config = dict(
    num_hidden_layers=9,
    hidden_size=256,
    n_experts=64,
    experts_per_token=2,
    d_expert=160,
    d_shared_expert=128,
    hidden_act='swiglu',
    moe_layers=[2, 3, 4, 5, 6, 7, 8],
    router_score='softmax',
    normalize_top_k=True,
    routed_scale=1.5,
    balance_loss=0.00466,
    balance_bias=False,
    shared_expert_gate=True,
    init_std_router=0.0298,
    lr_router=0.0004,
    num_attention_heads=8,
    num_key_value_heads=2,
    head_dim=32,
    vocab_size=8192,
    norm='layernorm',
    norm_place='pre',
    norm_eps=1e-05,
    positions='rope',
    rope_theta=10000.0,
    rope_fraction=1.0,
    qk_norm=True,
    attn_scale=0.177,
    tie_word_embeddings=False,
    parallel_block=False,
    init='normal',
    init_std_qkv=0.0412,
    init_std_o=0.00971,
    init_std_up=0.0412,
    init_std_down=0.00585,
    optimizer='muon_variant',
    learning_rate=0.00403,
    lr_mult_up=1.03,
    lr_mult_down=0.7,
    beta1=0.95,
    lr_head=0.00724,
    max_grad_norm=1.0,
    warmup_steps=50,
    schedule='wsd',
    decay_fraction=0.456,
    decay_shape='linear',
    final_lr_fraction=0.0,
    batch_tokens=131072,
    max_seq_len=1024,
    doc_mask=True,
    train_tokens=870000000,
    max_steps=6638,
    dataset='wikipedia_en',
)
Below are experts of layer 2 (counted from 0) of a mixture-of-experts language model. Rows are named router (the router's row for the expert), gate (a neuron's input weights, with its number), up (a neuron's input weights, with its number), down (a neuron's output weights, with its number) and show model dimensions 0-127. Each number is 128 + 32 x the weight over its row's rms, rounded and kept within 0 to 255. Numbers have three digits each.
After each expert's rows: a language model's description of what the expert responds to. This comes from a sample of Wikipedia text that the model never trained on.

# expert 26
router:126110146170112134150112132128079096082119136090123062109150156149200067118139178153183133124109146183147126179118090156105105127119122146103120086151152143076128135152127153108110115151175100169144184148152146154197133148094169118149121148165137159092090134142132124116094146133115102166123139137114136170114118140148127111154140121094112090113041098097172109094152116156121136127096
gate0:096153130143122154096050096095082063122156143122125093085105169165155148157125181144122071182170144162164119107078135159130151114082087165090166081115158119086144140105143123061096129080126126093181121143143180125123135146136117059080134123124122137124085125191086148060107124149132066160126117096081143135073129118144192113174124113114172159184087125102116119146189066179137151169131
up0:146172159127124110165159158101136148134071127100095085204098110151134224111097158082170137076079160127107152152173140164083106150127194154136113065103086125143146107129140133124164124101105123064106129135120134129160167173142141171131100109126114155156128093140094148098148204097113132086154126109125111135132124081099128164156102121172143133219125113189092179163099106131124078134156
down0:171152132139175177128091078101096138124178123119163101077132134125136153147158100088138087095131169101113136065112142112147173110130147149122107153113133068122181161093151106077097146104066155134196163100137107111140116120084132114103157134104162156118131136149166168075157127147124111126148112153151125168153092182111123090124191113120142144111179168129147097114148184140145162110176
gate1:173088093104168128144076095119122150114100110114079123130153124111073157156108085207121177133200130161067101076169088122169163165127111119060106128114111155062173089170166186150149099166165161123071117085138157072113112146171160098114140058121108160158118144151095084168154089153131098146116131175142104152124132103125169131128074125139165130180153142157137094131154083158116128113094
up1:103163116120125148090124174111106083073112113162218138132124122152130107117151111098119155112109100109120160162129162148092166112109125150178094082159110104136107121087168153125155147173068212102107128053080083161116082162078120124124159123124065112138140117127181147087151066131145110119181076115130147149142175099143156123148085084162101179127152143130142173132143118081065168110126
down1:152142140125090145080138103127115075068113078146149168101160132099141100184042143195110146166130140140145109100138150157127148113131209144154160073121133108149157132137142111124119169147100153111078144147127087136079178150181103127144118135108160102151152147118141103144179135078085173150138125122087139116091167089133119093111125166078128168140062147111148079178106139200147159203117
gate2:153123053109196132086161120065147121157054145143165106123133140096095178117133168136118194110174154158101120154093158139093103100153125136116161142148145106163109129127113105094165109088095112152127128149077133097170190091176095160027170176106080094083138145115106149124096150097073127155112146096132080123127152114100111176119131150158126128133125110198188113084145100096216102142088
up2:108127131154209139142058092174072167110139159170123122176102128142097184109113080186197140123100167148145054140164128092158121077112129101163155174169066062172149143105096167117098166145107121111132144123119166130148148191090160152115068183152101157129177079093144175152124135161102120119161135112047152102109097123105205156115133107150112122131156096138173156132130112082165139165128
down2:165099128150155173103081132123107167135170116164112078130109110161140142183122087126078119146146198099150164150092137141082154089130153097144102167067119120119199111067099087123127123116076071145148186134193151167149050163130076123124085125143129142136127050148103148102150105158158131156099175197148106107089106138204071123124153108184105090086134164105184192164154136103152166132125
It responds to: Surname and placename endings. Final pieces of English and Germanic surnames and placenames, like Roxburgh, -well, -wood, -berg, -ington, -mouth, Smith.

# expert 62
router:079115106102191101151121156152165175182107082125131105148139189054156134093148123181125143162134119124122130102188101129094066090164120064103161122096166089101099153080166133165099110148112142166166090125140131110112147120111090133131146114135190111182158147140069124083091116101115183129121158156106123170121113142111178140162141124126097144193109104087062094149131147130108135147142
gate0:108170158166138216071134072156119110137109154146124156134162097122109073137188114092093146061118102157117152085111189114158093116104181082145094126111139100122140160115141082133138062113179188145095138165185128104172064098129116117140136123116093109144110136092129124101120123111115167121138109102128123173151119184093213156108096134164111167162104128205120143100119197139099096181162
up0:133180108100150152110215154111116138091100093114130102135195091148151118089102121120123097151159143136146149114163105186111213143145101173155175056216131139091086136104129145128077156163189124125089127136147124152148159111069101171117117154111142108124137106102160141108093132093123089085130120121139197138128089132096144134133122191147093105160114140148204106102240116142113073097113
down0:089130133120121121061090079124126136133093189117134142132107104141140126168152140078133119156174074157154142082160117170130136144157146100170133119142069140105153122138076122160067123171192052162091145153136118109174217055114132140105128101188120114147122143096149151174096167159185140130052167118121141183146109148093146158181150091096136124067084124111120098149199134137182099134126
gate1:035153106092177141154132094127078072118123114084106114124177190150134118149167137187107130092146065172135123086149167091050149093135101090100123111118165126105119129114141116151152100148152144109111142127138155135116148104070097074154153112101120125111107175126155109096152082151122127168074135141115144195103127124119181135159155155143151072178109115087118175131157115116079165096123
up1:144105125122200139092166109092146151163160102193143140117134094162149133117125125146109096089116084081119117171127127107131159100192126090182128164155191192087087118150101078083121137156102126187107168134198139136173175090159069170208210124105081128104086175144110142150155114091128134117128143150077151124190173111113128164099086096162087133121183124142129081132115051145192065093094
down1:136202090148106081131129202098128178138148144104098101197136119156113140108128164141112175073119099097099091059234097160071101062142111154126168129080164167097172152101114194154141159096168133122119118165160131084182147085153136112091152090153128126102131187126096105117144092117130122109114115177174079102169135141130112133132113175158195090182142141084103125117136135192108158118154
gate2:065103146115175164120116108146176147122123133147108163141097079137166177112118074129110087230118137111122106155131162095114211158154140029113176104147100130093130124162133137135213127096152109141118121169084157115124112247118050155117101115089169114137158099131106108174126113118170202156142133106098083076125101154111133137128128124122186074140117113134186112129081119133147171167191
up2:170165076180159098186085093080104093107132163126113096153079123118133136066178132147109099075179093147106162126129166159146120104110086098206138109154101162132148104114085141124181076135129071130118080111106140138145128182047122167122155114145110121182119123114088104168134124107101126122136115160079119136154177142103124125158111101172095119172151083092144156066151108124068097162091
down2:120134088158123118123130126129097117095171141170118179129159112173097093145166100124110155115127116126191155105168149113159127127107117167069128178141123183120171137176173134148174096110119095112108103117115114168156073137112099103127125121087115122093103127134160141131074103088169086123080134173102235167106128160110111059076081101078129130145137164054104108224073170102087138140140
It responds to: French accented fragments. Word pieces with French or Romance flavor, especially accented é, ér, è, ü, and endings like -ion, -ce in names.

# expert 55
router:129130097167151150105133115135148045105156072120129107110106106171124106124131145161189145083088133102139148116071078151146121112161136100118148105138147055120108102074139144182072131147153138155132171125179118116108189103187088187055159144148138173151129144120121142136114131161113158065117157107106121075106092102102140174085086121127120163159089100154089094091186099159142139189117
gate0:098144124115111166091083108167153125060135097148142119084129163171122100096145099101121171170125125081128063157135116147116080125093176135149170170088150113157168104110064088142071137149165144057155162173172147131070121069140146110170173105108170117092108067159132092128161146146141063138176139086111129200121155090119123168164106119187154173161052100073146175069140121116117107168121
up0:169146106154155114105152065124120137148113084158088122137134120103076169124107200191077065092109092111087125158108136131116184175115078118152126080071164101157059198139121081090129138160085112159097087124135138094170162162160081127120167162148150088138149091131226157118196158095120142129137154091145154115146175083148113107145113145125117080078140119135078155072184152163201064102102
down0:161161081119120107218146084070182153127186143088113127102059116202164084166167090166177164133141153110133115101171169122140117128131110111117132158176113098145166081157097106101124125113113157145171148162094094164091135107162102128179120076109093124136080116113123084162148080166110070158098176099182102107124095173099133124123128120101135161168121109147050115138154073191099067134150
gate1:149199127162151137149183142134179076097099146119129152192136128125101140179091090174105171176180075152116115105097165105179070094112086118103159081142093116143123138129085093105115104158101196135129207159119100167147080105140132169165172115100160136075114105097135120104145127157160149083114165146154093093134098108161178089157116088085199129061079173169145198138181146171168115101122
up1:114137113149151168123099137129172059114138098160126080150132141133147145061165170180090160147103113165133140093161160133091072110133086084128128059136100122132150176090165112102112122139129157121127081185136173110133111121055104078120148080120089168123110138134134107180166152055129146120081150094147186118158112138149132078086079127139157108131130045142146116121117154202071180147170
down1:165127051160105123176111133086105152150086122145097134183137113127127179079205164101103085158099205168141124090181096135152112168157132163083161199104121148136120101155153178155135091134171136122137128086112191164139135185125129129159094134168096118135113177134095095073089131141117129136147219135143128138111147139110057127145123093118140084126121108152149125152080089072103127108146
gate2:081104131105137116151040124084132100181148147114011120098123144142116088085090092124124165141123125153044110146144136153163110097153137142098149086161093094128176162136111129087145115157177118191174203155146184135112151171126119065157098122065119123054079150105116106080171159166144120116137152169137074093152131130096173105091108127125155105140068095149125125087132135119150141126152
up2:104107151112124053130058116205117106118109056127131152114162128149116104143144105159112152088102133123151170121103097157118060147137160136117114108050120145143100207177110111164170165190135101109196183116116112133224143074174168191171156175103125123098131133138067187147086141152110091115171136045146139144137098106155162141156115133119120121156106113083162112141124132132103138144117
down2:146108107135141148131158135104136100136168151162089174096129133157102101139139166147111132116167145150144167145135133099180088136129124085164127195154108110077147134128155098161167105114067076130076148135110114113109062125060148173113114111047161074164186198183151087143092171093143149076094151157087131113115141164091095192144113164109100105116152149177155070115072134105126152121127
It responds to: Word-final syllable pieces. Ending syllables of words and names, such as le in Schedule, nes in Wednesday, and country names like States, Netherlands, Sweden.

# expert 47
router:122142146150085101170125156142128156147167084098135181108184088115091184105111114121116132140204099093074122142152161112125176156133114162113108075110083165057151141128124060067117046165166149120105094123145161120126119110152122098117119116107069154136150157162091142146157170134156160120058125141139118091101129143108162094131074086158136110182109108133132177164140104154178101140150
gate1:147131113160107107120153134131096159104133141102187130101158085138102128123164208140139143065148149153095093149080115110164098167106104088117096127123098151145133144151120153159192110110172152160175148112188122149131119167104147175144179179145157096058179167106149175092157151119093095177053093116097114076147157136083137136178090080126109169132090118114203131174145076114180116168112
up1:125198124120046136191076093109109151115113113086124096114095117182131182197055167146152110157120128144180104120154126129200097116125142181126124112120161189113116103101084114143074085166207151156141161123115113112115143159193137117156072148168105141168075144167141057144124125152121100130103100103088073180145151151136123087152131130115143122161121160132138125123126152114087139117123
down1:144134122084167107099150101162093153148114148168109101080153132141106055096131092131113164130154099140153090085100135177057138187117137114177144119142107121085153135153123138162130126173154121066098130155157070135111114123125234126143134100061125141148112109104136140131200113122132132139142144163108095135161120131144202147170150112181140158114118119081177153124129123122101119109104
gate2:043088154112213118198200160148082115117076148197088120158116123149103118150079143090111138113118104081177083114160133139132137116090127093125184165085069163149154170153118080118081120118159091129190105161065092141132105066111083120056113135139131109088147123147104170111142129116084055132111131124115120097096105130128119114075130070110125081125155140161162165075195134151162164160118
up2:143115128112136117167152172140110171134133120173133161091086144079170165113156110121147125117125135117166148102107093214108159111190159104164081117114208112093092106176132095127125092052100098117140135150108112158147096099156148145183176108114122112131126161079127100101087159117159143120104116104111172131095144119112085094073126138129105091114105093131092147112075080081124174093135
down2:126138084103139096219129100203097083112074142140128107149110135155070109161132073141126113163113152112116133115110119134156097151197122175092141147139102164134141110167123168111107089108123169119152138086097124164140122088116090164127130147102109135131163129119144113118135180113144075123088165192121136099165076171137127146155141121159135146106113143099153124152149100127098198121143
gate3:166089118134152114080071172068119077143161161142139129124121085107126169169163125169148174140143144168128120135156098173156131105102125137178156187122128108138081151175133123141122148173133138131157169123212104136093114137082106086130146073165139127168116095054114105086143139059139123147120106059127119116175167148151127103168131106152124090125168100160126129121085148144162130139078
up3:170193099186088145128084122112156133123135110142167142151140183132162146068124186107161096104148134204050180083122150126082129136165138137105123100154136129141100161121169118065143060134168188150124131112117137089112114103116146138152141124111124149110097130173094127092147139107105114125126155125169123093136094106205054114165105105102177103116139041151122167184161196108108119167133
down3:127165127175123108153155136114131125160130124119146132148160126176155131036138175105142084162131088142102119081140110152121177113093136101098122128175123164102131152100160083085161127082115178135118124066158161116140107189127131164120154118126121116150204151156144068126146136218115132132112202091153129074095118117129102124092130129120146132115170091085092176104181192014101128183105
It responds to: Prepositions and month names. Prepositions in, on, from, at, during, sentence-initial In, Since or When, and month names that begin time or place phrases.

# expert 7
router:116078077142149133109103107143143115158139124120142074060148118098143125210139114121146108160165153099163128171112089107167121153088212169121097151122176117084125137198111142070157129113087073152116163073168106106128103134089219101175151109135081147122130133205099095130111186166104123111117136106153131117129127112118140170080155115157203098133081097132118153123213123123098132117133
gate0:160114114103091166138147167145073173113156123156099148099138150160094134167124144113100143090174173059120201160081119130128159127189135069151183139113134169117155136147105128187090166105127110091132138080107099070183148137163160065133171150117135185140116161072185088067123141138126086160118136111128107099097120121097114119162155115141138075120167134126108103115075130146118064171169
up0:113132106155106154113141142071185161159065121137126166089095165087097178110148136110121150124147129174137107094150188075110084144124089166114101126149141133140109100093134154165202166131083151186162100085128180124179110157119032159139058190056159131160138089195153105100115097063170171172163064172164150173097138102148168194127076168139137068168131153185123075144127170117103127169100
down0:145151109135168144076126147135143159159176145125116136111102114165108099155127082058083084099204118078072078177117136074085119121109144146102116147093094127093114173140122172150098086135102149144161165160086150158069130078131139160157124128160138187122126134071169107169152137092162077101069041127088118146088192112147130106121109157113114141149147151112118182128170152098081185119164
gate1:139115133101116081115064090109116159157138140110124135179130138118177160171131166136122123097185118096071084058111169110152188128113087146123173133161213124146076196168171159095082135112201124089063193133121119053131117108140123138118129154148169116120145128125098182127125094114109121130113088164073136156120147100123176101113116105130122138170100108154081096160114114138140097131153
up1:142119105106130086141087131167103101085154126115142171168109144161138107115167140152059146106103140078148132139170116186136127158117091105082124117160092138169136190115149149202163108095122036133173102109163118093130090094144076129096081122156131154155111127149123142130048171196101162126092102094132127167103122137135116144179136082086132190071130027107116098131109103147066144100175
down1:105177149189135164087138095085109218122194088182132099140091149121114102123104177142130141201117123171142138113123138110147197121166077155139122195129122133082126159131142123153144145161172139117138184192069192125143130131146126139139109093151172132128132116061146146160105077137093145070110117146141153172112116093134129120133144125148110055118090135064130167066170137125086121126137
gate2:080142124062145153139082118164142147156152166135102144152156122140128113174165185151128112161200092138139067083126107149181093109065143179107174118087186115128154126144118118108111133128187114111090126129074119167121134160155186131111174184191176108065096126116147129142159142199168126086118070095121155136045106097182135125139122210122150076105106161161060091105124137099074081104125
up2:112129133191131149133148098165142155142087178198160182169074110186147096065109127134077090201150111137141153139138120118132157087102078116100091127134146091138105132103164092142115136115084132124126046119127139090193145095140130101165074085159200135136124105132121103122148180098121163101174109155122134134164157226078201184165157127131118195120133106107068105161079116124098090129131
down2:111130116187127176063147099112135140131111096191140172129049126116078121217158168114117104078154142184169108129090147121151083124097124160134154086133122098089110112084106157112094136083162144107211156115124112112166133049137167155109119160076172161102072115100093139119179117141133155164137173108108089083076127173147129137120217074141173105144196153189108096125088131120149146122054
It responds to: Place and institution names. Capitalized words inside multiword proper names of places and institutions, such as New, United, South, State, City, University, Air Force.

# expert 18
router:161128093156135144114132124156144080147118097098159113131112146147164106134110136118161132146137106141112149135165129085102120116072158145145137085148186154164129093125091173152149151107152157141126092086201163137116105131067203092117168129134130184126128131050155124123090168126097190126114108151148128155120165146105092203112175107109085108127150121099093149104107122107044051122092
gate0:152156144105120113140152092150132140138170073121159118124145118142117183108057170116069122182141104143109106098133172145170158154122151107107064204040096092182152096142082101169186120090128120130156125116135155176112122108155160115148119130108188183145121139133181094104174139049122106171143134101131118114110129178152111153116114157174166075161146119146115149097109179099127094103188
up0:125111109090160112128165122111073180148143133079120113082113151127127107103061124169145118094126142154131127121153181104118101149133079123088152173180103088103141106155143040156097154100107129137141074111130114126082064168133137128112112148117113200102167120140089232064150126153138127157116133052098123113096145152138162181125073055198144124054140194089168168146161140123182135100174
down0:148135151216106146163195136145141149147181117141058174157152124122107120118129172117165096085076101112051078093132134153147154108117168163137179088074151085086125142132096149129164089132158198083112086092132164167150113144100103103154162137138077136120196167113193134122104087104093146111104083142139148102065065185136138069075169139173051111152077136132081160164134150178104168153095
gate1:122138164133118191101092151092174125082125131080105128073085089067211158148128073129122138167111097148102176057180101143162122130158131132069140146141133098158122149171185054084139160174161130089162118136150072111088117157082139152131179103146162161119156148110106094116176169176125131117162111127157105057065110116091169180080110147195097101081159098160130130130115070093143131105162
up1:148132088132092132154066077186105121124130203148093133142161115136077081124090178138118165184135141163153206122128067131071111150152113116090206143150131113147162141117125109164145164117058084129080142111117126154114170094199157145163108124165142177110113181116108175119092114081086091069132106115104164151094081173150105135084158089151117127081158128119095130120160152143173121144170
down1:130063130114062153140176099153068136108126181125107155140115188140107142103115184133093121147115119167154128091173117160117193116116164142184117137085145186193153123198133155051165148173109161149084154148139142077130157127128150136148157179118140115181130150155111173110149110154114148128162086087154159120100140029114139106150185154127156116082118130132142145118047126158124186140077
gate2:122049102080140134153159147157130214105105171088169145165109121156131061148151101135093139111101221131089110113129160146089132101101134130127164165120113135144121082191071102113184057062160182109166149118116163181148096098165129202167177108159117122129170154107125107135147107145156150096151110130150136111140130119146111117146127068150115143176092116060119144120095092144086102169151
up2:154145185124141106123127126190135143106152094083117187103097098095110136118140141105111176187118129133149142079131158127166118182134126116081170130188178143122176074129154114141155150076088091104144153115172118114154134131129231156106117048097164131095094115160128065130125091109146064108163132127129111155110101166138128158164121150102121094102139090073174093073141106136098122087160
down2:122113126167059166107095154106143137094076140112132174133176116116118144130151174121116110115177122154097166154168169117117127125112168138127089076089148182129098085130098127194107139126130146117198061163145162074111152151075178180130138141120180113154133127058135151101099188118138159101113092122125105140122148179109120067139183127093141139097145099107118114115082186164095107185143
It responds to: Adjective suffix pieces. Mid-word adjective endings such as ic, ical, tic, ual in words like metabolic, plus pieces of foreign names.

# expert 49
router:165108082044164110123133038153112141186128131149097137152128118075131133121121210127096148125050110122154134182137128175167145097155194158183136069087114141154175156101123112123119161113139122125179113107144125115145117146182126115086121092059106178115184141139110073122100096134096150136153125111154102123071086091116114047205115134145153158079176152127104103097150159130088134105158
gate0:127125088116156117137128085137118090139115116167109137148110110151146168112165206082173147114103101131115122114170161101062144133122108150096155114159100113129125112160159105129111064132120087106178199083108216162119154119174103151127093160082129111153123102107124124119109139067151118170155042121121150150103134107124120131140156068157187104105111136179077106142142173155099170090131
up0:125170182099168160176079105150074164059158080147144200113163107112101167086139078063092198140166111126150132142144151141067143109079143109073117171136145185150124111120171137130104139082131112149131087147127095129123139109145125163150172175141122117073106162122114107111154071135134117147129178158090192076145173172156091179180217178193104160148118160136168063081106162083135112100117
down0:137107150158168114079125117121138075130192108128097108137143151158155119118152132138106135128136106108135105133148157134120123115191103087130148139205131119090146108104111124113139087133134130051097065083131175145113072145124109106188097099123150118043129161082089115067105162143169160092137137105083095126153149145154182120109085092125125150156184160154111142107116106112118100135053
gate1:193139127072141133122155124102121204175187136098155118129142111076131172184100159157191118102102097152113116143152127121094120083136114151171145134120127174069111158122121165077106147106129062148137162174153132170126134166128168128148064123124131111105158114177105135104121148121135103176098086107105091134108130146095094134107163160130094149085140114142155044095121185119205183114082
up1:079141104156156112130075063106144097126142134192093172146171149115177160125124200123146121148084090149117144145105138107136121109091177112151180135126158154134091068119114127148115118121243196106119153119125156119094146159155106119135110212157109156146087177170113166166162182169146173095118121128119086071125135076054164096151106175115191178156136108114095092113103137121103146124217
down1:152115113175075175152052109145086142163142153183128153102133171130151156093173156125143174197153124110163095132156105097130090172152149128126105105117136122118147142153120119143166144117128183148126191089109116110160173128114167147120081156170136140165088158197122167103108032104129140088138124087156160130130073117161048107175150107130112096125097133092128088117137124113139092143150
gate2:122107109105104109118172144112081140076125153083138167149211109086121160121164104152170116123123156152086134121129117187149117056101117077119101047099104101090200077056103138098156116127127152144141096160128160158097125179146141115170085174172076139093127100103145106072119209050141133150148117068106090193123125092165171110147168164094096147082094126052122185097155129086136161110137
up2:106155134135157097198154154096103043145135110167080104125178144139127055153156100150117194177080134190102140132150107139101140086115157116077129121134105163189120151061072133158147105099073193118161107109118137096113100163147114145160090152166129123105043148064169151146082127093133147152082156113074116118093113141123138128183144181089116150133107089142133143044065138103119084210158
down2:125202138093139186126118129151103117108121023147132130107149119148087089118178107115123184161146139083145096143158085091235111132140156136146140093137165131098156136147176132117145145169164080155142108168140095134100155170149140152054125180114063146123134156090145040126114147155112134096166168128132110097123087071120198069125178158096067104095137105117167230101135093094123161130112
It responds to: Ne/No/Fe word pieces. Word pieces built on n or f sounds, such as ne in penned, Ne in Nebula, Fe, no, No, free.

# expert 61
router:112126133161191139098108166092115158160108092074150129083151149115153106117088179122136126043111107117127096086153161158118160089088129171134091175128188161115124142154108135172131023154101099136135133125132146176124149101183139134117104119094131149112149135099120122172086051145090184215101153133142131150115158106147079148128136188099083133149136176138112124137183152170142153108141
gate1:108094126160153149084135153135128137128121220114199154136099118128079121182117092138123118150177138167091167110116153110170138160131137078074145137111147122117099102126151097089157106159120103151114142140121107183094114125067153111146181074069163121094133114121113161150172088173096154116131083129171095143113160163153186079134089187083122156147071087160159173138144148111169109194098
up1:174131153152120119147160168083147107134145106104193151106120133152089150159123132186091097200129086028165094154161088138135135130133097104139151094104111090159051129157192164125119180062124082152141158095143171145184153134126105117088142123129114040096129120114116122102122137146181099175083100088127131077185099081124078157040146137083172086052074103140120084101123148130140081160169
down1:137166104090161079140105115146099117188109127118122133120128174145121102110105080101179134157125132102121143168064122144060209147124131167115114136140119099092108115120109136136170098114134087072138095109097115150123097152092115198138094080141138112078116160132113082162173110176116095142085166119100101125124083159169126158168155155137173073148110081164097090151064142145162118127108
gate2:102086088094103118117086128117067178155113106193147132127167116130145126127069077128162173096136120167139072146162106153073113166146097161143123158143078217106121155115120114074115145158135133124147151117124091136074164097150075132143138126192134154172176124101140081170138101145153103127095126152139135132083087134143145138112097154134108153177193126078088156154076194156097070148102
up2:066083147068118116125187085137067144102103110115057122168101093124095104125196131169158179116079141073126166092160167167096107094158137137114073122140131104181092085101113089128125116125106176131140119124098080157152183147187182115171092136193116112091113154113182123156067101122175115129140107082108112102139131182125087136127106143124159146129135103132167223105134075116157032191158
down2:125093187123125162139185090139152127120149170106169132151085112164157128138132109171070065059122078137077161142122119177074202089140131120131145109173085096159077089171140172137116173132155173206058093160144090222149135147159158096128078131125175161156106103094113140200123134135113098130087123181110159101143112166144122140103095131122136159144108071119143157132145114107148132124097
gate3:144163120185141138084104167124128133184112155123137126161140110143167124171151152096068084087130158147108082117145084093192174112139089193131160165125196122144112107175101120078130102092153079075143085192138157128061181178174131104142132086094172093122150071129142118178111144119161126133107139148134159182121154124171115159151096169147134163145146133106147122104088080133106064082156
up3:149083144186143066210055062128107119107146123110135165119084154114067097132101159113146164123161124127116092157087119135108077146124108129095107140126141167101100143105120146104081107208136145158117093146158143111173150154160140124094134110075087178156097089089089087197169121122094184130106128136191126142168117133162064073144091161117110155159149125101178190138097146157148182103113
down3:130100191112113133123124072152105118122157109145132116118103122121134157092141111068056158127100156099158147072149124118149126193113077118147185093155079191082149115121200127087129160141151137182138109097144145180106153183110150080114132170109151152123122098128165151117156123148134131122128125089135136090069140119189155114165200117217077121105130145113161113146101111109205216130203
It responds to: South Asian name syllables. Syllable pieces within South Asian and similar names and places, such as ja in Punjab, aha in Abahani, stan, sha, wa.

# expert 25
router:138147147150110109118110111115066150154179113144082156147112106073093128169110146101088132152137157145090095181159164135155102109156110148112120160130120200147215116155120160095093106179174058106109151120122097130083149169072148149160138124149095158115132130061114098089151134142107197143092121100124149077143166180164145130136096091160144075160118082133189122167106117167170126109103
gate8:125073116136164133100088132151104082085158113048208108156109086164121078187049160193140071140161135109142124089117165126143195181106123124132106110096081161139108141122092116165128099158097168113108191152157110157167104140128148115145157061101141139183125115133156150203179117130079102117126118144117130142095125145100150088079154114100116141173117124105138142121130090074075099112077
up8:084152155123120120093085099159114153143095125151159146146124136110088146132115150156118104162151087131088145132154121077131183153142107183165153113118182095210086156163142111137118144101065142141134113121118124100123101141172098011131108057136164163138175133149123141118140097152067112107113111120143173136100150119169132118128156124188133163167113111140178069148107153133144217073118
down8:108079159136123087127105060154033151111060087120139099136120114141114189153135174146129116128109203161161099124107117077110147139131122186186174136195142131112102109098144137097145074115168147114124082113104119191120089075100131140170120113121089143190131117098121162132081172159152083113127113100139157139112071103081091097135164130132107171215128101157145066133106084126116149115168
gate9:172093121098102095156072111186201115124138167123123120110100132125127129143137162117073120149106151070215153079149094169093150180145115132091123103087145147145124134163141124103098168118212116118114120116154143104110097150132129157133128154095139145095151050125161137149150140064076128082100068213150075119120143130084134056117139150171166117090143128121145141161078046081126161172143
up9:084174151151119166141165142145142110150188090161169127107147138132140181145135071142138144197094173142113126140118102140130083108067142070092104119125147220152123093192031140132116165130118117058124139115164169085213113128125161137112111115123112142155120113143180120111129173115109142181120084153113160127176074144182116087159149148034091165135113188106151128140102086140110146125153
down9:127117148121098152128196182173135109113116076156099116127106197125144131116118125206157139132105113115093199179119157147164125147144065176129099122165156101168111107079166109136152133191145160084108171157202145111191109106099111163119143056092131209143105104161166085139175141133150150131118101103144154176124099108133144125123136152157120057175160153119164085156109168118167160129132
gate10:150122133175136121138075130154122118167105156162107152111150095136126144113170124064091151113059122174158124093102111123194102113121141165094136112125143193090137124101170127157145114118172188113152122078095115090124100163122137131196129104131117104172113072070146166149052163134138145092139103097168204156096101187205131069133175093158116135104128133084175105133118157160130094122096
up10:071170121126136107137152128130130220162110154122127112131119054111107161161119154099157123132186158112116137093129044098177146163096100101083129133168136090152167143152087114197110110126137142140125180130183076171108146094111125180107098107180129102106179201081148101146131105118110114140114161106135154108111160110110141116069191147178132073076116115138104045069117113079148109167084
down10:129155137077078134137125131145182097135157114102192126146110139138103118074062091168122087124146086107109129121142126140095115116141179178117153098135112195102159133105128115112069156106108126161139107173147123102095090096111139109057147135088180140121141142124166087051132135083124164134173166159090095110210158157059106186104052114099190129132155190169105097174147065187158164141182
It responds to: Prepositions after nouns. Prepositions linking a noun or verb to a following phrase, mostly of, also by, for, with, from, under, between.

# expert 10
router:060153120124157093138105144078147086147189127114074125119155073118095165097085085128098120200129141147093124145173204168060114109113145182135153130137130107122149142196172061089104127168114114101122171175109135108103143104076147085123174175121107087133125143139132164206149143142195121120141145144103096082095171181124168109106140088156116134120097112174163129159100074171095085114137
gate1:150212173110157122071168102125075112054155162157125079121144142100068086143063159158154116102143118161101088111133129154149130154063149156121135056150144095122102077114073134107126135090162145101147133149116149125109153089126170150111118155115113098170165092090149101129111125147215141135170126078128098113101183140119134179093167099186121183151124103085163145135124163133175080122144
up1:138172115087152201044144064146137085153155105106193109138146138069139137121110141076125161116136107121124126100149143131115107119145113076124145123162056131189167195133170151101104142122105148138188113084147149171144113151069072172097136109103141084177167129078114109187052130132084126163164134102098096110112222112165166138054139145084145134096117079139091153124137143135187084139132
down1:177168201086129173089152083123099132150123135096127128135111183089076093104069095128164116106135080078134127170095155126112136033145146074122145158067124146152132104129156159095114143086087107085145140095138089141112122157115110156098146108115144126158064150099138091131056112169108100131109130162152125123143113146123097134096136129222158169140174070117120102108143168116093114126134
gate2:109136163141143192062156123146044112172149195123113133117134159129098086153119174159164080128111152154106074085144123217165131141126148080162138117164096150099086190107174165103107165085132102101133114132137097098192104149110072196202145035152186133070043168123130092117130118132091108113120079092092072115136136087155124187152158170179068121090128123108135082100133128172142121130129
up2:178150143112119124164148148105130105116127122111075153208112146200128105113099097146163107066118141105141105133106132080131137139148098162146178147127174153132168131097161170123102162109196166127112142106150149134174098160129119075123126128088120092095163133156202118108106175103126087092089150138169129131156166143141123130109176135057101140122136122134120150129080126095127157140165
down2:129082116110128140105204147124128190144092138070066142162134089125103163143114117194168147180165101177112085089183096115069166078117068145119193124152118169117141170127087096161127128164122105106184108109125170163188133108157127135135117175164110132095093133096113121114140107140087129135165150157129068101132166117193134161142165116066114135129076106114107158096160100131121118063155
gate3:103126151155122067159079140138127161129169111108139120119080102116125076100120139107061127126163153067108132134126089129126152133100148115139102126144104167129117158154143098110071105127064147184106089086186180081146160131116154116122109121169200085087122147178156122064113135140112137127123079088118135110121170081079154116105114108148142115148227094161123113116150178113169194083170
up3:191116137133165144138146143141094115120102156137152121177167081132110152116141131149119161128148083146106113190159161123150104088045063157046120138123161137156109153082143119071137100158147136098054178069151084086163180166122119121146092104202068159145157165086135153163151122131148085108082106152111108134127069106131102119113110148103143100102086090078136112093076147178128157144172
down3:119131110119131179188142101108140161162146112148152100159154166105125067152149174100166123146140152089061132113136089138126161117147145155163129103167158087121126101159099110145103152174165121116189086157108143175085080104125170115139154117111156098162170117128114090166110113126102085112168208104172146144111132181145127147147190143169077159090115116127153121163133121092100094154121
It responds to: Comma separator. Commas, plus some "and" and semicolons, closing a clause, list item or place name before and, which or but, e.g. Wednesfield, promoted.